config = dict(
    d_model=384,
    n_experts=80,
    d_shared_expert=192,
    moe_layers=[1, 2, 3, 4, 5, 6, 7, 8, 9, 10, 11, 12, 13],
    normalize_top_k=True,
    routed_scale=1.0,
    balance_loss=0.0165,
    router_z_loss=0.001,
    n_groups=4,
    init_std_router=0.0138,
    steps=5828,
)
Below are experts of layer 9 (counted from 0) of a mixture-of-experts language model. Rows are named router (the router's row for the expert), gate (a neuron's input weights, with its number), up (a neuron's input weights, with its number) and show model dimensions 0-191. Each number is 128 + 32 x the weight over its row's rms, rounded and kept within 0 to 255.
Before each expert's rows: a language model's description of what the expert responds to. This comes from a sample of Wikipedia text that the model never trained on.

# expert 35
What it handles: Function words and nouns in biographical or demographic phrases about age and life periods, such as age, of, years, he.
router [ 87 155 143  95 170 121 101 143 118 111 135 149 121  93  84 142 135  85 146 109 122 126 146  63 140 158 133  95 148 119 107 146 149 186 168 122 104 126  82 125 113  56 171 133 171 119 126 114 119 163 130 108  65 121  92 150 119 137  95 119 126 119 124 102  90 196 113 127 112 160 118 114 116 143 130  84 150  61  58 154 139  32  78 164 185 142 144 125 177 139 178 166 152 130  81 155 135 129 139 129 139 102 102 102  85 115 224 174 138 133 149 152 156 120  87  69 156 123 139 146 167  94 113 114 139 207  97 131 131 100  95  94 135 154 149  99 123 130 167 121 136 206 134 123 123 138 116 149 151 187 152 135 141 133  91 131 104  95 107 151  84  82 148 163 104 117 135 148 146 138 249  63  82  81 198  77 157  99 140 124  94 134 106 136 112 111 154 119 150 144  56 156]
gate1 [172  84 119 164 192 130  77 118 111 113 137 107 124 140 135  93 156 106 133 144 147 116 134 161 158 113 145  83 100 124 105 106 152 156 170 111 108 106 126 115  98 188 132 115 178  57  75  98 126 134  48  96 155  94  90 131 106 102 153 166 105  99 170 128  94 144  95  87 144 157 117 175 176  77 194 118 159 161 108 136 143 120 163 202 174  53 105 115 134 107 120 156  85 161  79 142 150 163 130 150 142 155 103 122  90  98 131 155 165 127 128 161 125  79  71 106  93 176 104 129 125 103 108 136  97  91 171 177 132 126  83 121 124 197 155 177 151 125 119  95 156  83 102 141  92 103 141 111 167 160 179 121 127 158 150 154 110 188 128  83 122 148 156 105  70 178 120 171  76 153 143  96 177 161 186 139 145 174 127 132 109  93  85  69 107 124 150 197 145  58 112 122]
up1 [101 142 128 110 194 116 121  81 122  87 166 123 123 161 136  88 112 162 105  69 126 130 119  91 108 163 158  80  93 114  97 123 112 168 158 148  69 134 143 161 182  72 104 125 135 102  77 163 154 102 107  99 129 163 154 102 119  52  95 155 119 135 156  95 132 104 125 171 162 193 231 118 136 133 138 114  99 136 106 154  87 161 153 158 155 110 107 151 137 146 105  82  87 113 168 119 137  87 102 100 105 112 105  79 138 103 103 143 108 103 116 187 127 182 117 123 116 146 129 164 180  90 114 119 178 155  85  93 148 132 132 157  62 134 109 107  97 137 134 110 177  95 109 107  95 135 126 107 156 131 128 149 185 132 146 109 132  96 157 107 144 174 189 115 156  94 176 139 132  60  88 126 104 146  69 215 130 172 169  75 106 161 121  94  98 137 151  82  96 136 168 179]
gate2 [234  71 182 139 123  96 121 128 198 136 107 140  98 138  96 160 125 149 136  83 109 190 109 114 152 162 104 145 165 125 151 117  88 132 133 125 156 110 136 158 125 132 149 118  85 134 146 134 148 124  99 148 192 119 108  86  49 129 121 149 167 143 146 136 113 102 111 138 131 139  90  77  57  89 121 134 131 120 121 106 120 137  76 130 127 113 123 119 152 177 133 174  90 101 160  89  98 105 121 107 158 143 180 116 169 148 136 106 190 107 158 168  94  84 128 117 124 105 134 128 117 118 156 125 113 172 118 166 126  88 100 134 123 102  99 177 112 174 159 137 103 102 176  72 142  99 123 153  74 215 151  65 138 108 122 105 167 147 137 101 136 110 100 133  82  92  86  90 162 161 100 128 148 143 180 160  71 139 118 135  65 217  26 139 105 121 130 183 132 172 141 151]
up2 [128 155 113  99 121 126  91  53 182  41 105 176  90 118 146 151 104 133 148 180 152 113 170 138 144 103 152 146 144  51 130 114 135  75 114 117 100 206 169 141 180 133  99 157  84 125 161 146 116 145  93 108 136 101 142 119 127 119 144 129 125 144  95 164  71 112 166 163 161 140 142  52 157 150 165 174  98 134 152 157 167  64 151 112 148 192 141 120 145 137  92  40 125 136 125 127  88 133 168 135 135 149 109 116 162 115  96 113 134 132 137  62 143 127 119  74 153  84 177 168 134 157 137  89 155 137  71  98 149 125 100 172 175  80 174 118 136 119  97 116 202  60 112 153 112  95 100 137 138 134 163 170 142 169 158  98 126 148  98 163 113 119 101  92 122 172 169  65 127 118 188 154 128 148 136 152 158  72  98 110  59 149 109 114 167 160 122 136 102 152 137 144]
gate3 [149 129 111 135  90  78 169  98 112 164 135 132 131 190 136 126 190  93  60 128 173 153 158 102 160  69 100 127 102 157 162 160 113 136 148  95 164  98 117 122 150 126 175 129 137  88 129  63  88 109  68 153  64 113 102 169 128 171 119 146 115 160 121 109 116 132 148 136 113 141  73 161 161 115 127 159 147 133 127 173 139 157 136 161  61  86 163 144  75 171 107 129 109 128 121  92 147  78 133 150 155 166 149 133 136 149 102 160 189 126 118 114 119 129 121  86 142  94 148 170 161  93 108  85 133 105 157 145 100 141  60 145 127 149 135 170 135 162  75 143 138 175 171 102  97 191 172  76 101 133 119  99 138  82 135 134 142 177  93 149 128 110 115 122 118 143 147 192 180 163  82  85 163 208 118  84 142  89 126 134  83 171 156 143  83 142 151 129 137 135  60  59]
up3 [176 144 168 143  93  85 153 177 133  81 123  66  93  99 177 140  98 161 101 146 158  76 101 169 158 150  64  62 135 123 102 151 135 122 148  86 172 104 112  29 126 119 138 145 171  81 154  89  81 155 142 100 101 118 157 134 138 152 194 104  96 148  95 130 134 167 141 108 142 117  93  92 165 117 118 173 171 144 168  83 147 156 121 154 145 110 147 167 166 158 123 101 118 119 198 105 171 128 109 162 105 121 134 104  89 177  82 137 155 145 153 142 108 117 115 103 159 129 166 139 135 107  60 147  90 145 153 174 150 119 114 162 184 138 106 105 103 160  93 142 148 160 165 122 133 139  52 134 152 185  89  90 102 121 115  53  75 107  83 149 120 153 127 124 102 189 122  84 135 136  84 145 111  89 170  90  32 152 132  84 142 109 175  75 138 165 124 157 138 160  88  81]
gate4 [111 155 101 127 169 103 109 126  94  44  90 166 100 129 176 142 148 131 111 132 165 183 162 121 108  95 172 128 147  82 152  85 163 157 177 124 131 101 130 138 112 148 162 172 111 160  89  98  61 130 179 191  93 143 148 127 120 190 127 130 147 125 133  94 165 156 115 125 104  72 115 101  88 134 106  76  95 150  80 188 145 101 116 113  98 118 187 138 111  97 136 111  84  79 123 148  97 104  96 133 125 129 136 108 145 143 131 141 150 127 143  78 154  87 126 122 117 186 150 132 100  27 137 133  92 121 108 163 147 128 153 137 153 169 141 102  87 207 108 118 224  95  84 165 104 152 127  99 168 109 100  70 119 117 168 138 119  81 197  88  95  57 129 185 132 122  91 142 142  90 130  21 105 114 110 128 110  71 109 111 105 135  89 139 132 123 190 130  42 156 111 131]
up4 [130  66 137 171 174 146 139  76 162 139  92 148 184  48 166 138 164 145 110 103 174 110 116 103 187 158 151 129 136 129 164  87 167 122 118 161  98 132  64 157 124 127 212 142 185 135  98 154 154 134  82  72 144 116  97 154 122 104 119 119 128 120  69 103 111 118 152  76 124 120 160 153 112 127  84 131 125  95 186 138  66 102 236  90 127 129 121  85 117 108 112 148 140  79  84 163  62 133 189 147 133 192 174  95 122  69 134 153  95  90 162 121 163 105 116  97  57 166 107 191 118  85 116 116 141 128 108 128 135 159 112 122 128 134  65 109 114 125  78 152 114 143  66 124 154  94  83 162  88 211 123 100  98 178 135  96 128 142 193 140 148 115  95  76 120 105 106  90 116 102 135  90  90 137 127 146 131  95 114  87 118 145  80 107 158 175 139  99 187 109 113  92]
gate5 [144 162 171  58 145 100 119 104 135 126 164 140 161 145 139 141 166 147 207 134 181 139 148 124 169  95  93 145 149 159 155 130 131 101 124 148  85  92 163 115  83 159 131 105  81 123 147 157  59 121 115 125  92 118 126 126 107 116 139 108  82  89 161 108 140 130 120 104  97 141 181 116 168 167 155 139 138  81 139 121 124 153  89 136  99 142 102 113  64 175 106 121 199 107  94 109 138 101  93 107 215 126 124 118 123 101 188 140 153 155 127 134 132  94 206 168 145  97 182 159  77  72 161 148  57 130 140 101 154 147 106 102  97 121 151 152 100 105 130  68 141  88 127 151 151 129  78 101 119 139 188  93  72 127 118 173 138 126  82 131 120  81 118  67  94 174 117 135 157 159 116  74 133 111 182 152 112 117 125 200 160  84 106 150 128 147 101 129 171  67 134 149]
up5 [150 133 118 150 125 100 133 125 101 136 123  99 101 116 139  92 135 137 126 152 125  78 150 126 121 102 144 123  83 135 108  77 186 119 108  88 140 105  94 147  74  81 140 114 190 181 199 181 118 154 147 150  58 175 133 160  30 100 114 159 140 129 138 133  80 117 139 124 108 117  97 210 134 146 130  85 146 169 126 118 131 134 103  94  86  91 169 122 169 153 107 136 103 177 124 150 208 101 109 155 115 167 150 129 200 128 136 122 127 108 144 151 115 105 164 107 116 148 122  63  95 116 121 156 152 139 140 146 149 108 194 143 121 143 186 170 146 149 214 122  54 126 135 107 111 189 135 146 126 126 121 112 139 126 132 142  95 125 138 133 129 111 177  86 142  92 167 119 138 120 105 158 108 147 119  50 131 141 199 122  68 140 108  59 122  63 106 183 125 148  55 103]
gate6 [104 108 140 138 127 126 184  97  83 124 173 139 146  89 162 112  77  84  92  99  94 158 129 129  98  83  51 104 157 141 117 136 143 174 101 110 142  77  74 101 203 108 157 139 101 100 148 116 146 153 146 120 178 177 106 121 165 153 120  37 166  62 131 116  96 152  91 177 161 197 125 160 128 172 135 125 158 118  76 137 169 114 121  93 172  75 132 164 146  87 129 118 176 151 117 141  58 106 103  94 171 134 123 113 128  87 132 138 148  72  84 111 117 102 126 126 139  93 156 128  76 111 106  89 145 108  92  91 142 146  99 161 129 106  79 102 105 131 127 103 101 141 101 158 163  86 171 117 125 132 124  63 138 142 111 109 115 160 133 139  54  69 117 171 100 106  99 107 130 142  90 139 120 121 150 153 177  86  66 169 136 149  96 126 133 122  79  61 133 119 131  95]
up6 [134 137 124 140 126 120  91 156 118 130 106  97 149 136 130 107 150 142  84  76 111  84 141 152 144 185  70  77 118 186  96 150 154 136  94 130 180 196 121 132 173  94  72 106 168 113 136 136 167 116  88 126 118 103 132 158 141 170 133 112 135 131  94 183  45 157  86 145  78 143 187  89 130 145 143 117  83 191 113 148 159 146  60 160 205 118  96 146 171 121 118 150 130 157 123 136 145  98  72 120 146 138 149 132 168 198 134  84 146 103 126 151  87 144 156 161 113 109 164  73 146  98 147 122 144  62 129 127 153 158 155  91 126 148 136  97 132 189 145 105 146 186 154 100 174 152 129 101 158 144 131 120 122 148 128 144 177 137 158  86 137  71 134 155  95 171 150 127 109 137 119 120 174 128 143 115 102 133 125 156 110 149  85 137 142 183 191  93  91 145 127 150]
gate7 [ 82 130  63 176  97  93 129 136 142  70 145 140 140 159 107  73 107  91 134 151 129 113 116 141  69  87 130  97 132 139 155 209  92 223 111 113  88 130 127  61 107 142 159 127  93 149 132 154 173 127 114 142 124 130  65 112 129  84  89 120  67 132 108  66  92 105 115 124  96 165 160  86  92 158 128 118  92  85 116 172 169  76 129 127 163 126 161 132 151 115 134 138 126  88 146 122 156 105 183  60  70 157 128  97 154  93 150  79 165 136 136 167 153 142 116 113  63 143 116 114 141  67  86 146 146 132  65 177 168  77 155 121 133 115  93  90 108 125  91 139  79 127 143 177 129 106 115 141 166 101 119  62  70 208 131 137 134 154 155  80  77  65 180 178  96 139 140 121 155 122 137 143  97 154 150  89 140 130 146  66 201 146 153 110 171 100 161 173 121 137  96 164]
up7 [139 174 153 133  92  87 158 118 174 117 167 200  95 127  86  83 188 137  98 134  79 103 176 142  84 132 162 131 115 125 103 141 118 134 167 110 120 119  81  89 133 115 190 134 111 127 108 137 138 137  98 119 111 156  59 122 110 132 112 159  76 102 116  79 117 120 102 165 103 157 144 101 162  90 122  84  95 166  94 137 164 153 103 149  69 133 124 128 121 141 149 143 195  86 165 107 150 170 156 104 119 146 123 140  78 142 126 171 143 136 221 187 183 120 150 129 138 129 104 151 156 107 117 103 159 149  74 140 128 106 111 105 133 100 168  93 126 146 126 112 123 143 108 146 143  99 146 199 120 161 136 139 147  99 156 114 110 153 122 113  94  64 119 196 116  95 105 178  71 109 105 103 103 141 165 143 139 108 132 117 138 113  85 125 117 141 158  81 100 157 171 127]
gate8 [127 104  80 199 122 127  72 103 129 108 132 157 120  79 101 175  83  88  66 147 112 116 151 128 129 180 120 115 137 137 135 127 128 105 141 138 141 115 130 190 138  90 132  83 135 140  76 155 105 147 124  90 170 111 115 144 145 175 152 133 105 126 121 115 148 118 121 157  83  61 104 146 129 153 157  96  84 119 170  88  77 150 138  97 155 190 130 108 125  97  91 129 152  97  65 124 122 108  97 133  91 175 182  77 179 143 122 150 107 236 192 109 142 115 116 108 114  94 130 110 173 116 126 144 149 112 120  60 120  84 110 136 122 126 102 133  99 153 195 167 149 188 162 144 102 105 105 151 122 127 131 124 135 130 212 165  95 123 101 139 121 111 126 120 100 159  98 141 190 127 179 176  97 136 165 108 122  34 119  98 158 124 124 129 103  78 163 125 138 116 141 100]
up8 [118 105 173 143 141  97 175 121 116 116 130  93  88 167 215 112 122 145 157  84 148 115 118 115 102 157 118 134 177  77 147 181 177  75 132  91 153  97 177 101 137 130 156 149  86 171 197 164 113 131  79 119 176 115 118 107 129 150 119 129  97 128 108  93 107 125 122  77 144  54 147  93 146 164  65 112 158 105 121 137 173 105 170 140 192 129 185  99 135  98  94  99  56 158 125 176 134 118 126  87  83 107  50 158 144 137  84 151  92  72  93 134 152 127 107 136 163  85 146  98 128 133 109 161 106 152  78  83 117 172  82 165 124 100 129 183 117 107  86 171 128 137 132 143 130 108 143 166 163 135 131 152 152  93 179 143  85  75 131  78 101 176 160 155 149 137 157 100  58  91 105 123 157 118 129  93 115 140 114 135 206 152 131  97 190 131 168  82 143 119 105 117]
gate9 [180  99 159 117 107 105 150 123 127 148 109 139  34 221 134 145 117  95 160 131 162 144 110 125 150 125 149 103 145 126 141 193  66 167 157 120 151  85 108 105 141 138 163 162 150 107  98  59  31 141  72 162 109  76 155 194 117  94 116 112 131 154 106 150 113 149 147 185 149 168 116 170 158 118  92  92 132 183  69 127 100 107 151 128 182 166 159 168 108 123  65 117 151 112 162  99 158 170 153 174 151 135 119 161 153 116 220 116 102 174 125 163 212 118 127 160 141 150 141 105 140 147 150 123 153 147 147 131 138 131 129 149 147  64 196 130 102 132 107  99  92 151  74 138 165 152 163 178 136  32 136 150 113  98 131  68 180 119 150  85  70 163 150 175 129 128 121 188 129 114  97 109  77 185 148 103  91  94 123 125 102 119 104 179 157 147 120 113 130 119  72  85]
up9 [133 112  58 169  78 119  39 166  82 164 113 103 172 175 126 100 145  95 116 131 129  92 177  75 148 131  99 190 113 149 171 165 109 130 157  80 124 116 106 120 126 135 161  90  77 146 132 110 112 194 183 156 153 129 129  42 177 141 133  72 105 182 142 154 168 159 120 157 116 156 197 165 100 128 165  95  91  97  98 127 139 148 110 134 116  94 110 129  81 129 157 119 164 128 122 171 136  90 151 157 141 165 166 104  97 140 180 126 106 129 128 132 127 162 149 155 159  94  59 117  93  93 130 160 169 145  85 139 104 123 131 115 137 151  71 143 147  91 116 109 164  72 159 112  68 186  93 166 111 108  90 120  69 102 129  94  95 141 151 136 142 170 149 139 138 109 120 154 108  88  92 201 155 166 159 145 136 144 139 137 126 177 123 124 168 129 101 144 151 148 138 137]
gate10 [104 124 174 152 150 178 118 116 184 154 148 190 165  95 132 100 122 155 105 110 126  94  80 136 131 109 144 118 141 102 130  87 102 138 135 111 124 128  96 182 104 166  94 150 119 130  97 126 195 182  80  91 120 165  56 118 101 146 137 135 143 119 152 118  97 156  96 155 105 130 116  96 189 118 144  83  99 121  96 130 150  88 145 118 123 118 143 131 171 129 197 150 143 107 177 189 130 188  74 142  70 132 190  74  59  84 150 173 152 133  87 184 153 113 141  68  88 166 147 137 122 122 156 134 157  60  44 136 162 157 127  90  98 132 144 104 116 135 116 159 151 139 137 138  97  96 123 125 163 155 154 135 169 117  98 174 111 146 118 122 144 165  93 158 121 115 103 101  60 152 130 138 116 124 188  75  86 139  99 157  75  90 121  72  69 104 149 158 135 155 159 119]
up10 [101 144 117  89 153 117 135  81 154  99  73 113 117 131 162 109  68 123 113 115 128 126 117 170 132 172 125 104 111  90 158 141 147 105  97 111  79  76 113  95 106 135 108 165 121 171 144 104 159 104 125 159 152 108 122 132 182 138 134  92 131 160 104 141 137 107 118 114 122 122 145 169 170 117 146  91 176 111  97 122  86 202  50 109  88 163 155 114 180 132 105 124 113 114  47 102 138  80 135 107  87 191 137 127  91 124 115 132 140 139 120  85 152 170 112 166 130  83  95 112 159 117 185 104 158 130 127 122 125 136 120 147 194 148 145 115 145 126  74  88 153 140 150 122 155 114  88 196  69 147 124 120 118  75 141 136 135  89 144  74 115 112 156 103 117 136 102 131 141 117 139  90 153 174  94 150 142  82 201 110 113 102 118 125 110 123 166 129 164  69 165 134]
gate11 [ 99  83  86 135 141 104 187  68 108 139 135 127 136 159 114 125 117  88 128 121  93 154  93 113 118 104 145  73  50 143 152 156  67 172 119 107 110 134 116 147 172 126 103  72 136  98 153  82 107 117 114 131 110 196  50 147 120 109  71 123  77 141 142  71  40  92 177 153 127  99 102 172 198  89 146 133 172  62 165  77 187 140 200  48 116  83 128  84 142 109 161 115 142 157 176 150  99 119  99 249 133 110 115 166 100 137 112  86 145 145 122 110 109  60  98 161 118 139  91 143 230 134 107 157 133 157 134 135 114 157 135 109 126 103 131  90 112 141 166 106 131 136 131  87 147 131  82 143 142  76 114 156 103 168  87 153  88  62 125 192 129 133 156 129 117 140 109  91 118 142 156  91  77 159 113  85 186  79 152 134 149  74 127 117 150 124 158  98 149 132 123 134]
up11 [108 167 158 128  88  77 126 189 171 111 154  76 123 111 133 118 111 165 164  88 123 119 139 126 144 152 134 160 114 121 132  75  90 133  96 119 135 137 133 152  85 147 186 131 123 140  93 151  92 181 124 137 128 133  93 139 114 130 163 157 129 151  88 121 152 111 107 152 150 166 153 143  73 103 171  96 121  87 109  98 135  92 124  59 114 170  65  89 119 174 144 176  96 118 134 129  84 103 171  33 100 137 150  79 122  62 115 207 124 131 173 158 124 123  86 148 116  78 143 195  96  95 116 140 132 135  80  90 146  90 108 107 138 177  59 161 113 110 180 116 165 148 154 182  99 105 172  94 103 153 174 128 136  83  84  99 125 186 114  99 172 112 106  96 161  72 135 161 130 118 123 105 122 139 102 106 112 132 114 163 118 107 110 117 164 110 121 119  78 116 105  97]
gate12 [ 71  95 148 149 169 148 140 105 125  76 138 121 111 127 173 161  95 127 105 130  62 176 149 140  92 154 115  76  89 135  75 103 154 164 146  45  84 182 125 125 167  97 120 153 131 107  96 157 122 164 175 112 101 149 145 139 125 176 160 124 145 149 138 184 121 112 145 143 142  86 142  96 121 159 137 142  94 128 108 113  89  83 151 147 133 119 171 104 115 112 147 140 109 174 152  65 121 160  50 140 136  37 106 111  76 142 149 144 135 118 115 150  73  74 115 112 129 155 149 121 130 163  48 138 117 153 197 127 115 123  97 147  74 152 137  62 132 166  92 176 140 130 130  95 138 105 132 120 115 199 103  81 108  67 143 167  78 128 112 143  60 111  92 121 121  78 118 161 128 161 103 157 101  89 120 149  78 170  82 152 129 140 172  48  94  84 135 139  80 129 144  79]
up12 [213 144 106 115 137 172 117 165 113 156 114 121 132  83 109 158 121  93 156 168  56 145 136  78  71  80 179 139 120 195 132 125 121 156  69  62  86 158 108 153 131 115  97 104 130 155 138 144 137 151 142  91 144  94 128 120 138 186 131 173 136  83  90  79  90 142 159  92  92  99 115 119 126 138  74 113 151 132 110 109 125 124 133 191 137 134 105 134 119 125 123 111 138 107 136 161 110 135 104 128  83 103 165 108  97 123  98 133 101 144 147 146 139 118 134 110 127  75 154 137 131 169 102 159 135 139  81 206 138 157  99  97 146 130  84 112 139 166 166 118 112 181 165 111 136 190 152 113 110  54  53 101 117 130  70 106 135 152  80 128 112 140  76 161 115  94  76 135 164  97 138 149 107 121  60 110 112  78 155 142 119 113 137 113 105 128 138 117 135 149 110 147]
gate13 [ 67 130 128 137  99 153 138 139 172  60  85 190 121  85 120 139  81 141  98  99 181 151 156  75 228 115 144 105 130 159 146 116 127 154  81 118 176  88 132 142 164 118 168 139 160 160 186 120 197 187 151 182 156 109 172  59 120  65 111 148 125  94 123 156 172 167  79 123  97 130  80 103  77 135 157  65 133 110 108 114 129 117 146 129  55 139 134 125 158 111 118 161  93 106  31 187  73 129 168 155 112 124 169 173 105  57 162 116 140 139 167 138 106 126 121  96 117 157 122  99 121  87 146 127 175 135 113 111 106 155 153 112 137 161  82  63 103  71  96 100 149 148 149 136 127 156  92 162 141 123  91 118  93  94 109 129  93 147 158  87  78  75 142 153 109 144  97 158 131  57 156 132 118  92 146 130 136 108 151 157  82  57 120  96 111  86 129 134 173 182 109 106]
up13 [116 127 108 119 163  97 121 139 147 123 106 160 131 147 130 112 146 160 156 159  88 132  91 162 120 168 156 177  83 114 168 118 124 168 127 152 134 162 143 105 109 195 110 131 141 160 125 115  98 180 116  91 113 130 119 168 111  86 189 156 132 128 156 103 131 151 125 117  95 139  70 102  69 141  60 119 167 113 159 110 138 119 139 139 116  89 123 126 139 151 105 180 137 129  98  99 175 145 128  97  59 118 131 135  60 101 115 138 161 146 139 134 171  79 116 126 101 177 127 181 147 141  99 124 134 121  96 101 168  64 116 159 143 144 164  82 154 119 152 175 123 106 168 121 163  97  87 115  86  85 113 142 115 141 128  71 162  38 152 164 189 167  89 147 121 145 145 128  81 176  38 133 122 123  64 116 127 121  50 163 129  79 150 133 117  90  89  52 126  39  85 132]
gate14 [203 125  82  95 165 163 127 103 180 125  92 164 133 105 169 188 120 147 136 141 128 156 117 153 182 157  87 102  84 125  69  78 137 147 126 151 135 106  71 130 141 130 183  97 159 131 155  60 127 128 138 126 125 157 149 163  81 153 192 137 133 103 145 101 116 200 157  71  92 136 130 152 147 142 142 132 116 172  93  76 118 116 109 142 160 176 127 135  87 140 149 153 135 120 141 150 111 146 142 108 100 119 157 106 143 100  75 148 138 149 148 139  96 153 163 110  72 136  88 121 132  85  94  69 122 127 143 182 175  82 151  95  50 116 141 108 122 104 113 154  94 155  86  75  96 170 127  70 162 178 147 145 100 124 158 169 175 137 123  95 156 132  96 187 113  87 170 113 145  98  60 122 156  91  93 140 168 131 144  97  93 159 114  88 107 127  65 147  92 147  99 119]
up14 [ 42 197 140 119 122 101 105 109 102  58 169 179 135 127 121 151 154 118 123 140 109 137 112 132 158 126 161 125 177 128 129 146  67 125 111 163 111 171 172 159 186 112  70 122 135 139 157 194 118 156 134 113 159  82 108 157 144 169 117 105  78 120 122 121  82  47  85 148 188 139 108 148 103 171 137 132 150 105 139  84 151 124 143 118 113 110 134 123 161  92 124 189 132  77 225  79 119 134 110 102 162  96  64 132 135 109 157  93  97 160 107 120 191 112 164 154 176 152 224 165 125 160 107  72 119  88 147 133 136 140 111 151 161 140 110 108 123 153 139 104 121 103 101  72 163 107 106 121 137 117 152 116 178 233  98 109 138 138 119 163 149  90 112 124 121 169 145 150 119 114 175 169  65 126 128  75  99 152  77 187  88 159  91 137 133 126 148 114  80  98 153  69]
gate15 [ 91  93 140 114  98 167 146 158  48 143  99 138 140  99 100 119 130  90 148 118 123 152 127 101 130 156 125 134 178  59 111 153 160 153 121  96 141 160 111 122 132  98 141 160 162  56 123 111  80  93 178 159  62 163 153 153 144 126 103 126 150 152 126 195 127 148 159 138 100 136 128 114 135 147 126  97 151 115  96 132 124 130 153 190 136 132 160 155 117 142  87 133 118 112  79 143 148 171 176 156 175  94 118 130 137  62 162 189 152 112 157 100 118  83 117 172 142 138 134 109 114 146 132 183 154 141 197 137 163 202 136 144 122 163 137 125 133 167  91 157  91 141 111 131 192 114 101 122 103 155 140 141 125 159 133 124 125 154 136 169 152 110 116 225 110  84 134 118 176 132 172 161  84 120 163 159  69 153 140  93  44 118  72 140 158 153 133 117 118  91 102 112]
up15 [178  99 120 119 107 144 150 149 128 129 157 176  81  92 133 106 131 113 190 151  78 133 115 140  99 133 138  96 193  79  80 137 149  83 113 110 166 171 154 205 162  98 126 179 121 133 126 129  94 121 147 100 140 169 138 155 105 165 142 135 116 131  71 143  94  65 129 146 127 100 169 187 163 189 177  88 127 129 123 116  63 178 124 190 145 138 126 153 156 152 123 116 140 156  51 141 128 123 144 131 183 112 142 135 150  85 111 117 141 151 106  98 158 182  82  94 191 105 139 129 146 158 115 182 158 158 128  83 117 149  81 108 206 109 173 174 113 181 162  81  60 144  73 142 156 191 140 155 119 108 147 138  96  74 108 144 107  93 135 162 141 180  69 142 165 124 193 123 118 123 149 195 174 133  91 140 117  90 119 155 126 104 200 119  97  98 118 118 123  94 130 128]
gate16 [ 89 158  95  84 140 186  72 102 145 120 130  91 138 127 106 146 125  74  91 128 118 137  93 121 181 131 115 128 118 116 176 139 125 163  82 116 117  93 105 164 137 174 161 112 118  93 140 141 159 155 217 130  97 144 106 124  58 138 166 147 118 105 130 167 137 136 182 132 142 144  63 116 110 125 119 123 114 111 152  89 159  65 190  97 123 135 123 125  87 117 122 167 162  86  70 159  91 173 101 149 106 119 136 101 144  67 105 134  83 156 158 142  98  84  93 129 153  63 151 155 133 130  30 111 135 122 185 141 116 176 148 159 211 123  46  82  93 167 136  89 127 133 192 138 146 151 156  55 100 141 151  99  99 102 102 145 132 126 116  92 131 136 195 131 127 151 135 112 170 144 131 138  91 151 120 129 101 130 160 144  58 128 121 128 131  78 171 141  81 104  80 113]
up16 [ 83 113 174 136 163 164  94  93 120  66  84  95 122 110  84 152  59  99 178 118  58 140 148 116 113 144 148  86  90  49 167  89 167 166 155 140 175 115 102 159 103 131 145  93 167 132 186 132 133 169 168 155  78 127 103  98 185  79 172 118 135 122 128 123 161 121 171 149 122 176 110 100 111 117 127  98  99 145 120 159 105 198 151 156 116 121 125 143 142 184 162 156 112 103 118  81 131 153 162 137  87 114 187 116 113  42  95 174  71 191 125 142  54 123 133 146 118 168  94 169 145  77 135 176 160 183 140 144 161 125  89 119 135  96 107 135 138 106 152 144 132 217  95 125 150 101 131  89 136 111  69 167  92  71 147 127  87 160 140 108 137 138 128 146 114  33 168 100 123 120  98 103 145 126 134 114 127 110 138 120  93  67 107  86 118 130 128 161 117  68 109 110]
gate17 [152 125 114 158 113 188 169 143 105  67 101 142 147 114  93 125 105 160 136 179 115 129 130 139 117  94 158  80  73 149 164 110  98 185 181 123 117 150  92 211  93 153  89 130  72 114  85 129 102 102 157 115 111 130 157 200  87  86 136 114 106 159 169 127 154 210 107 130 142 197  92 129 146  89 111 126 129 133 107 190 119 130 149 160 141 121 111  96 128  80 173 132 141 215 173 112 183 140 129 124 144 161 113  99  87  70 125  77 162  98 197 135 173 116 148 170 112 147 115 110 107 117 131  46 132 126 146 141 113 125  56 152 116  59 158 144  80 119  80 154 110  85 109 122 140 165 147 189 123 163 135 177 208 137 123 131 131 110 169 143  80 133 136 104  76 214 168 172 145  99 131  96  85 186 132 100 152 128 141 107 113 129 160 120 137 146  97  73 128 135 116 145]
up17 [ 99 134 142  66 174 152  94 172 103 184  84 159  99 117 172 165 118 164 140 161  61 135 117 161 122 146 129 107 182  97 125 146 158  90 129  96 120 165 157 133  82 148 154  82 172 175 144 137 133  94 122 104 192  96 103 149 137 171 191 148 151 169 142 163 149 120 169  92 137 106  52 156 156 109 123 138 154 115 169 105 139  89 111 153  79 116 149 180  94 167  87 131 145 140 110 116 118 132 110 100 164 109  87 102 116  39 142 178 128 135 143 125 170  87 110  78 116 227 106 121 135 133  99  48 105  66 183  79 149 142  70  82 123 121 121 124 155 111 142 145 169 121 119 124 158 105  79 134 135 146 125 103 120  74 146  97 117 155 155 127  99 123 164 107 150 117  83 166 167 130 143 134 145 142 166 134  83  88 170 135  95  92  88  87 120  84 128 125 114 132 158 129]
gate18 [190 153 138 134 118 130  62  99 152 138 104  89 131  72 120  80 150 104 122  68  81 166  89 124 128 109 125  89 123 107 135 119 121 115  87 126  61 102 183 129  65 115 155 106 114 173  90 152 140 186 129 166 134 130  93 143 112 128 111 153  73 112  99 109 135 148 143 110 132 136 110 128  78 201 103 158 130 129 139  99 113  73 119 133 115 195 128 106  87 106 160 104 147 210 110 134 136 123 131 103 197 139  77 108 181  99 174 125 166 105 219 150 105 151  96 152 164 160 136 124 187 148  79 162  92  69  94 121 121  97  67 102 143  60 147 150  80 133 132 102 109  56 113 135 119 109  92  90 198 136 100 172  98 153 167 128 128 150 145 117 176  75  90 154 107 127 129 120  60 114  68 138 162 106 168 110 123 165 149 130 140 148  77  64  82 115 126 119  76 147 160 137]
up18 [176 162 110 162  87 111  95  79 133  78 139 179 130 113 111  61 170 134 105  87 135 121 137 181 112 103  81 144 175 112 148 155  76 190 114 143 134 127 150 135 126 125 142 117  93 100  99 140 115 143 138 126 118 131 116 126 160 180 121 106 121 119  88 123 109 120 164 151 157 139  60  69 104 127  91 177 108 154 152 122 174  60 143 160 110 115 147  81 123  64 120 113 179 123 139  56 182 108 178 108 132 167 128 116 107 105 124 143 160 129 149 135 194 181 121  78 177 167 171 133 175 140 126 161 189 105 123 166 178  71 171 131 124  91  82  99 108 171 109 129 214 121  89 130 134 173 117 104 142  68 221 151 151  72 143 159  92 112 165 182 107 168 105 128 139 166  60 174 126 166 118 145 154  88 191 162  92 164 135 189 105 114 166 149 153  98 165 106 165 113 113 107]